Experts of a small language model.
Training: 381M tokens, 5806 steps.
Below are experts of layer 3 (counted from 0) of a mixture-of-experts language model. Rows are named router (the router's row for the expert), up (a neuron's input weights, with its number), down (a neuron's output weights, with its number) and show model dimensions 0-191. Each number is 128 + 32 x the weight over its row's rms, rounded and kept within 0 to 255. Numbers have three digits each.
After each expert's rows: "gets" lists some tokens that make up at least twice as much of what it gets as of all text. This comes from a sample of Wikipedia text that the model never trained on. Tokens count by the router's weight.

# expert 48
router:116121140151083171128119093140147119110167093108139130119149183103080105142130130122123140105156152127146079094141144119131112163148164083098137096135122121156127174104108153135143133131193124202094164095126090211105129169145109114175179173103106109138093135118112099176170133129062128137187134123141090166104111149108111157122084152079122130150146155137088189155120135157149180129124121122155158180057182188195123168129121098077089143116167083066181112072170181106178180137094133151125146052116080092210135132104182143159176102091139123184136095146147106147116105161139077149
up0:160142166125106101115149128117146104101094101138125217171175178063111187110123139140123114106113117093108128159126134205101132161117107095128058107157162129160091091145116217122126097093135112162066170086142100127133098089138121121117137033190129139128115083141127138134173100140166103141084084128133169150099151089097118106074131085141096148089149144102165147104164139117126124183206162137102155181095081075116127185106082105132135050183106148111117076143125107158158141132134139104091092109138122103204146064103126166162109108086157107160088088160117121136116110146167146144
down0:117128083057137155154105116116119081100095184137155118084168156129129146137131134077120147101116128079097109166155153062153172113168170086113164159096128121106110070144147176096098085118132105139104150110102137112142112144032143130093119039163173148082080149136179183097117126076173171112125122145142113127077147074101167135100142118146188151095142116122155116100123118130056147196140108111094127067189106119130113169140099081106110126110107168131048116139118139154142130151147126131076138090175163085173123119128138110139165132175145155134058194161088102194133145103129162169
gets: " ", " $", "==", " about", " #", " member"

# expert 68
router:126100087173071177138113097147125145106111113114116127161085154102119135126161101092124101151178137101130064131134120139112107130108161122069117077178173134187138149076164117096127125107112119111122174089164051186081097121152137107169123136172123059158119132134081105211151148170146139118166105102129135136129168090109101120159099149054151167125097211182149162145152099201120162112168117097147168134105156157130175141111132120175131157138176135134167126086133156177117207170091072130114164130176081084165125137117097145138105103084140077169159135154087164116099063137173117136
up0:126141131190131129129157089168161149152123123118143105166138133064113154164119165106073136074158128149083115117121055055180101141110076116065143107076116163142209161101125149188076113169217111124146131116094128105122120128148106107151118146166133094096089099105136153145103187126110127149138149104156179122086112128158157155099130178117154171144160198099136143147090136110109148180114156158142109147100109110128108170090159084103126093136142137037173138153124138106125150090167101108152109130099130205134102168190180177071189159126136111148150107149147159162107082126128054097
down0:094195169179111089143103139124220150187131121118110138136112094097188140169078120108160136094143131122094102136119110105146152210148104151109142145119057082157112111153111114162086156176193134089118092105108057082127145170121172115107174127178111103150033140136167112105094177158159108179117108151127129188079141106178115175107166080110077105129158136134157072121165149119134111164105141171084071069180160094121160138111116169116110143106135104111109158141159148134140140085168087130066144109112102176121087107137161140114127165122117164103109141146169110189159116116087117118
gets: "\"", "s", "%", "'", " team", "ers"

# expert 57
router:158156104143114173085142081171132059131152093108096123134137182106073125078142151092159130111114172093118107064106142133134103131131118121076124128145162068114094117112169106134122124103145087170127189157155069177113127120155116140180111123129138107110126113116105098223171169150112130119189116088104100168066138139146084149119054109083113168139112150117129168169111148121173100152100149153097150180054148134134197133104151133147096118158194083113165109094132160140141151133089170101113141114156058099180075175131111110085165151081185099184107101162099100123124094150188101151
up0:187120134085156193097155134178111154162093126039112149114167102139079151111054168110103139102121148138199117140071102031160126084069163148092158121157147154166131100080114119152153105122122172168083144142087105144136140147185119096114134136133093154126099123162153132163153160112134093123218110105098091075105076140129121140111106159113125135185139150177159121162126160137133127147131118078118132173098183117131139152077097174153129063114135132115137096112192170128057133171126050147120094123128127105193098176107158133128170176178113121144142139125147138152144105077093117150
down0:173124130100145083143135179145135167134063140076120100077173136128131129134083149080110166105072132115134114162163075123177089147137114112204094133158130185108135129157130125116143091155103175133188101139127147123083130130146084142133149095137193178087136136150186117019124141147160125135163166105075078117099143155142214099148150140105127082094181106169147118174172071109111111150114141157064070163123139127092116111160113081122126099145107125147081080167117133144131139150171151153143102135108105150159157125123123100160141105157104134097042121157069128172150211180135110116
gets: "\n", " |\n", ")\n", ".\n", ".\n\n", ";\n"

# expert 39
router:151132148184092198119134078134180108149103085159120142191147150118112105127189139096122129131165126132115107075093167083125148164109123080112120078134089100130129152104131137122106110150156118142149200089096126200081072119152064160196133168143094117185152127100084125189199156150106121099177149067085116134126104134160132164112097165079159101135141147098133179140158155121120177136157140149095196119103133160156124174090132100141134179090163108091147123052137146080141182127082136080131130124172077171166142176136108135134137107103129137207143102200167144132144099131133110153
up0:113152109095114150107150105174118045132101087162063165086101202135169092138118122117097112078128060155112162068137159187101133180110107107109127128083165090132090166090134121050134130168159170134134182088112120126143118119102114178106084159070139123118072092105091164162129144178168149122148140177074130136163117162091105128103089144151115134183125120084075095094113159148157136076183154166157134103101126188113127134164060098127101127131104105088124133045100200154152160121133122097137098138170142155177116167084160102176176105103094122168128143102126148137162129138097109133
down0:114094119049148145123078069163133104134094146134181164080174155096139104157133074200129135129137154140126196140099100154118131174142101101155178159064129122181140119191123181174121178149134112082131082151170141097134117103138076137151130105100109146109115091107143094121121104060141154099181208140072121106083092119102122136126177155053135092124178128157095121142122148152118128122122123135154151196064142089157085170164157137100122083136180110140110078135173169176117113148127127131125127211118115127153106089069117079117088087165085112110090163155135116109173137125096093111
gets: " ", " P", " p", " comp", " rep", "P"

# expert 15
router:164138136136113190071101089113166087118122065095092154159113144153090105106166137076113107115139132134153068086078138101141124118143115109119143089175115090135107106100170119125158166111154125129133173091137104182096098107146131156196081153148115113139146120119107182193150127153127087113162154107156081170126138115133069148130049136066093188162147199151121164140138123124164110168126115147105163192073156141142145175087083115120042115143161110093122148116157151121119124111135137142152118084145077117203128199162132137119150129121155080184180123227137097150100081149142087150
up0:130124145174087207098198114135109095202079115131109152178123208155086114092138110056116144127144154083125126096129110140093176181080166161090128138134136109149143152130137122092146111057160127159109159101153123167097132158123070159147129148127103096140107118119151139182143110123066132170133136105147072144136135127072098161073052152082137150158094137108132156155135204156113162124134154135120144090089134179119143148081130108131106118208132160121168104054155190117133129155117103108068122089121133112161120068148169117114146122097080130181089123161126170081166077121159093089
down0:089132160102104122111159087184136080128175112097158089143106193157116078153126153151147088146053232039169139120095142143181118217164084098128119139119139119098077078082142184124174126111156125118089135179117136109146133154147071110123112141148166078174115132145111156135111132103139131139141082094137123131126147093135142076112119098135164099093171126110100110165137138120119170118133071161082174191147111107069154146145098157080135178114170120111124098155115112119120111135142080101103112168098193103165057112160049138106162095147138180142152127089111085140113126144083122155
gets: " |\n", "\n", ".\n\n", "\n\n", ".", " |\n\n"

# expert 61
router:157166155151104191106159088148142089117123093125095140136119171110098150095134116049128143166102160147145130043098171143128101190111162121074111103149115137166134159095185122091141167107155117182132134098125147144082107143149103121216126151149118125127110112136103117156168143144108126109176135134141124139084102107129069160108091151098114168164115139123127144183119188225113149143139147093116186142068139147165159144068104138158102142145210135082187153066169175185122111150107116159139131100108104083185136141152138130108134139090154100142125136207189133107117076143195113180
up0:154091145151127151133121101120093141147107124194110095153097141173104165093105074133098095066129157081150113133161145118109126115157084126083052067101114112109134127127106078102061122124086089168207123089197141122175090126024071121177077113125146125106114182146157111126095102085109129125102124100142205110111111099143148185111133191115200129151157110078168129078110093114113071128091105137053117102123138128122145102119137077125111115112124100157141156093121191096179167151100125060105091146141122139081105170159155146103118096157126153114139069138120129134174120108155138111
down0:083158166145131143130154138138171137123093162197136101156103119082160172090117131208147107081139097194121151077133124131175115116108113193126134167119240119142148197117122101085121141092215110155114134104143094105106145137163074134161107129142130186110092079105152086096132096159143140088180128083124143115120121145169098156122137130095115127132179111091111149137102153102070090076149179092160132152158104097123126125129122113189122106126135147126169126193170068132072123141127096123151190109095099130075186073160130166081105171116116152099142094118091146117077176098127170160
gets: " the", " The", " of", "The", " In", " his"

# expert 42
router:151115135156120152132150087111128119127109065078119151160132180117095116102130138054113104106152144115126093088120154141135128159110136114093156103152145107155132144106137107115147168101121109132123159111152091198129112152140107145178088149133131072155192100120080121190165152175111131097135135131130119166116114109102071120112058133123144172149118164146107162118130174139149124136131169101121215163080130208160159171043134078104073178148169116103214123109150162167139144135092130156111184084114064115222166113098149135073134131081151110223105136146126161126136085157186114126
up0:107117182101106116132167106138101154111180070185146084155109136140099103141175068162130166155182135088048050125086193116194129173179148146086101124172069097134133143118081143149128134095142142146123108079083096150122068134111084106124101106109170119140099081094090107128138160079132110195147182132081106126173131092104101137148133134132135142149123151128169164198176183125107125159061103147171181111113127143147084102172098173141187156164124105151156132120149134104124110115066129139112143169085149082121124148085073166124122108115113098080094130128198115185112129123135148126
down0:103158111095148102157110140106113177104127110150153053116119058145135136181110131128070099118161085151096115142090205142169141134157152169127116098110121121147074097055145135127151110140161144144090148173127155092089150125118088193135142185153135146129072134112170196175126193121101175134126081172182109117200129104063142105135096150097149135082072106144183139100133132083107167158095062105138124136156116134106088075123100105065140163109110115186135132113081155141128127093164178196152139161156107075115143185122061165123167135130119102094087075122135119124126162112159149113
gets: ",", ";", ".", "%", " /", ":"

# expert 41
router:137169146139129161120086097151142122154112107123112110133130166106135134104143112105142112134157145084143076082093162126063102175143134107114127094110122118114180136119126142092088139105156119191082167121135134178092104135122081133205162234118119074144163134108127097206195160143114109145192148059135106147095138108112073145136070131070138143153134140134169173088125134160118122119098141135145194175079171136193187134079147083128103104163156129099157081102130121163129193164112138104127145096122108091209156128094138140139166122116138101151178107155147143056077064159131105170
up0:131067102155132143192116092151145139173146123088129126153148149121148067195135134116180115206183158093126157153129101148089098097045136098148034105118172127112128155127130083129104095124093115160164181124162091185183111100144128157117167154095144167157128124062124095167103064099165101073172145084162107161127063109082145083099109097118118168131139158106100140120130142167165096094144101170147152136141188136107132150115160172114179082083126122139103130133175137122192105116148074140151158068173159121178167118129102177118105162118177106116107111113118093131176097120168132132
down0:203167106140053093136132127159153137148146139152141127172193203084155151136166154149112087139164133171143140123157136131180100159135108097148118105157110095143164151100110173121108094124163146098117161140148182120125125126145095061171142107097148097178158179077149100119097120113115131159112130164126152143145143092090184082137185152174134185126118142143160096122111166123082193113173102161151131120150141108096124179094132146101115173134190087126119082098104127124071094180172157091136102092119134185133152127088145182126114149081196088158155176156086069112210169170174152109
gets: "1", "2", "0", "3", "4", "6"

# expert 70
router:153143124157079195104103072155133073096116109111089131173122160097088181078128131094130102139131137130131078118135180134117124180153168144067169111116161116161145139117124123066155110093189078162113165121139153185100120148125107129211144140154139042150143136115126146213151128148103083114168145122109135172136102145119060173136024148092114109146062182172117160126111149138168130138129145109098155174119114114181162198097132092084114126106138118120185131094157144123119197121094129132083121081102123083203108152127133127119148112107149134165129167184118091097135103086119106140
up0:149094131172104148180161082113140104154130119140146170135115141147149088097171130118077122087118144137103092055052131149126085116053176115134116075154108110092077131169159126149117160127139167172117166107134113171121108101128121067136082137129077113135096088123113099159147097164106109149119136075146054142094187095115080123068130149090144189114152131092109142151122171145130156165179073160124188100058147120141130178082083123157072144148140115089169142065155186111162108159119104152088126116141135130135135163169178140080149083080093089174185123145184128134135085163145114167
down0:173207118123095151123133110180081118080150147150080114075136147101120074163145152120174188098122160099156127124154115110192098091139079142085176198153141086166192139122123180165091125102107097162118167096154132098157132155149127120111169137064178179073164186184110147104140176080170140079145115140109185127119084127117108060113129130131132068146108094132140157158093101155148061077075156170147145116151137159136139117154168131118141132121159151096094126123084127154140105139146132143123116146155166088126124075078091117087122160136176130095207197152153127155107099076128121145
gets: "0", "5", "4", "8", "7", "3"

# expert 5
router:148164141179079182090098068124144121135112103149112107171148207100095141081165132119121159106146125168133128060099120127116108171138133125081126085149102116178113151116182113110120147078155125202115140058172119159099145139151100104182115175151129131119146099135102132154160141155117096086193174121115110140132091134135076148116102142106129161212109167111132159145145165114138138096149151140071186164081148146192136174060106121154083153164190095062198148105147174159136145153107122141109169100143074117184100152113131151058140122088114089154128103181136131092114081124162136169
up0:151149092135076128077178044184090148127077148118142212153071104105147163096154153123150136074132101094075081147182160094146128097115118136164107146114198169146098173129150148119170100111129142164129118108110081143101090164136123145126129104115140092123145163111142137143105083165159135136159100110128155115101163149067117164117140111136104124133141193166138111180170135156161121128146090133195084177084079114144107070088129057158119131127117141106078170130142152139046183172114134123109136113124146185165100116140187134185101180136174078153115153124114079084094113093165097077
down0:079184125152094101126157149143113101108154159091048113090160044112151119149170171112115076083104107154127130143122104175142102119100142134141080119126171093195130130203184128117154095127142155121125166102159130132119111123167166089102117144114136149084130147167108131159133145158149120096129053097162138093156140171154079138110069058133163078094076139152123184152145119157127143144058097166130115120078132119133087156127060090135135083126156192125087190108158147135102115128119087136142172106162074185187179175101110070072123137105153117157125109118116180132105147064110110115
gets: " a", " the", " an", " his", " A", "'s"

# expert 22
router:139121127145071185127101055116177094132099121147112139136134185108124130102149105086119146112110152107144057123095176095137148186167178085075129102145151110144116155075138115125146145117134120125084145113165060176134123117146133124203081145176098071156097143098136147215116117159105096115210144097106123149105144090108106135093079125090143128165106203127116145179156140177147146145140132107135177165090126139169148173074094122076108117143137118083165113067150150153155217122114091152082128112146109090193111161160162158118099127075149111166137108176088080141144094136176118112
up0:152116118145048132123174129117060127163129157126160146115149123131141074122171106173170120127129145206171211114159152090119079109143135208108177141117138116162174115120137130097096151153139166119164209170121145135142100142161090165145168170122139224147148103136118155115114192101088141078094176095162085074161152082088121150074091139136082122156133106152089176141126145186160141108173125126124159103138117112155170118113112160126098085151165122126187086136114084209157155153081104093155145091131144133090146181180122169075132124123069118126117137155158117153115141099120129142
down0:136109130126127119090090121123130178167078084135140106128128149117170114118178083096174102104117150164122171192108164093114135110255115128141128103149067099128106092130182165102078165132120124098205118083168126170158141173150141181149113101068148146079088110124109116155116154073151133108149158107128087098098121163114174138111080129120140116191134133151062123131153155094109116152111159109167131126171153100142092116112129183120080143114073129161152095144117118100165152120151102155051176196114175132123135124155122245104105113100127152121124114142072147131173172119118121137
gets: "D", "T", "R", "C", "S", "E"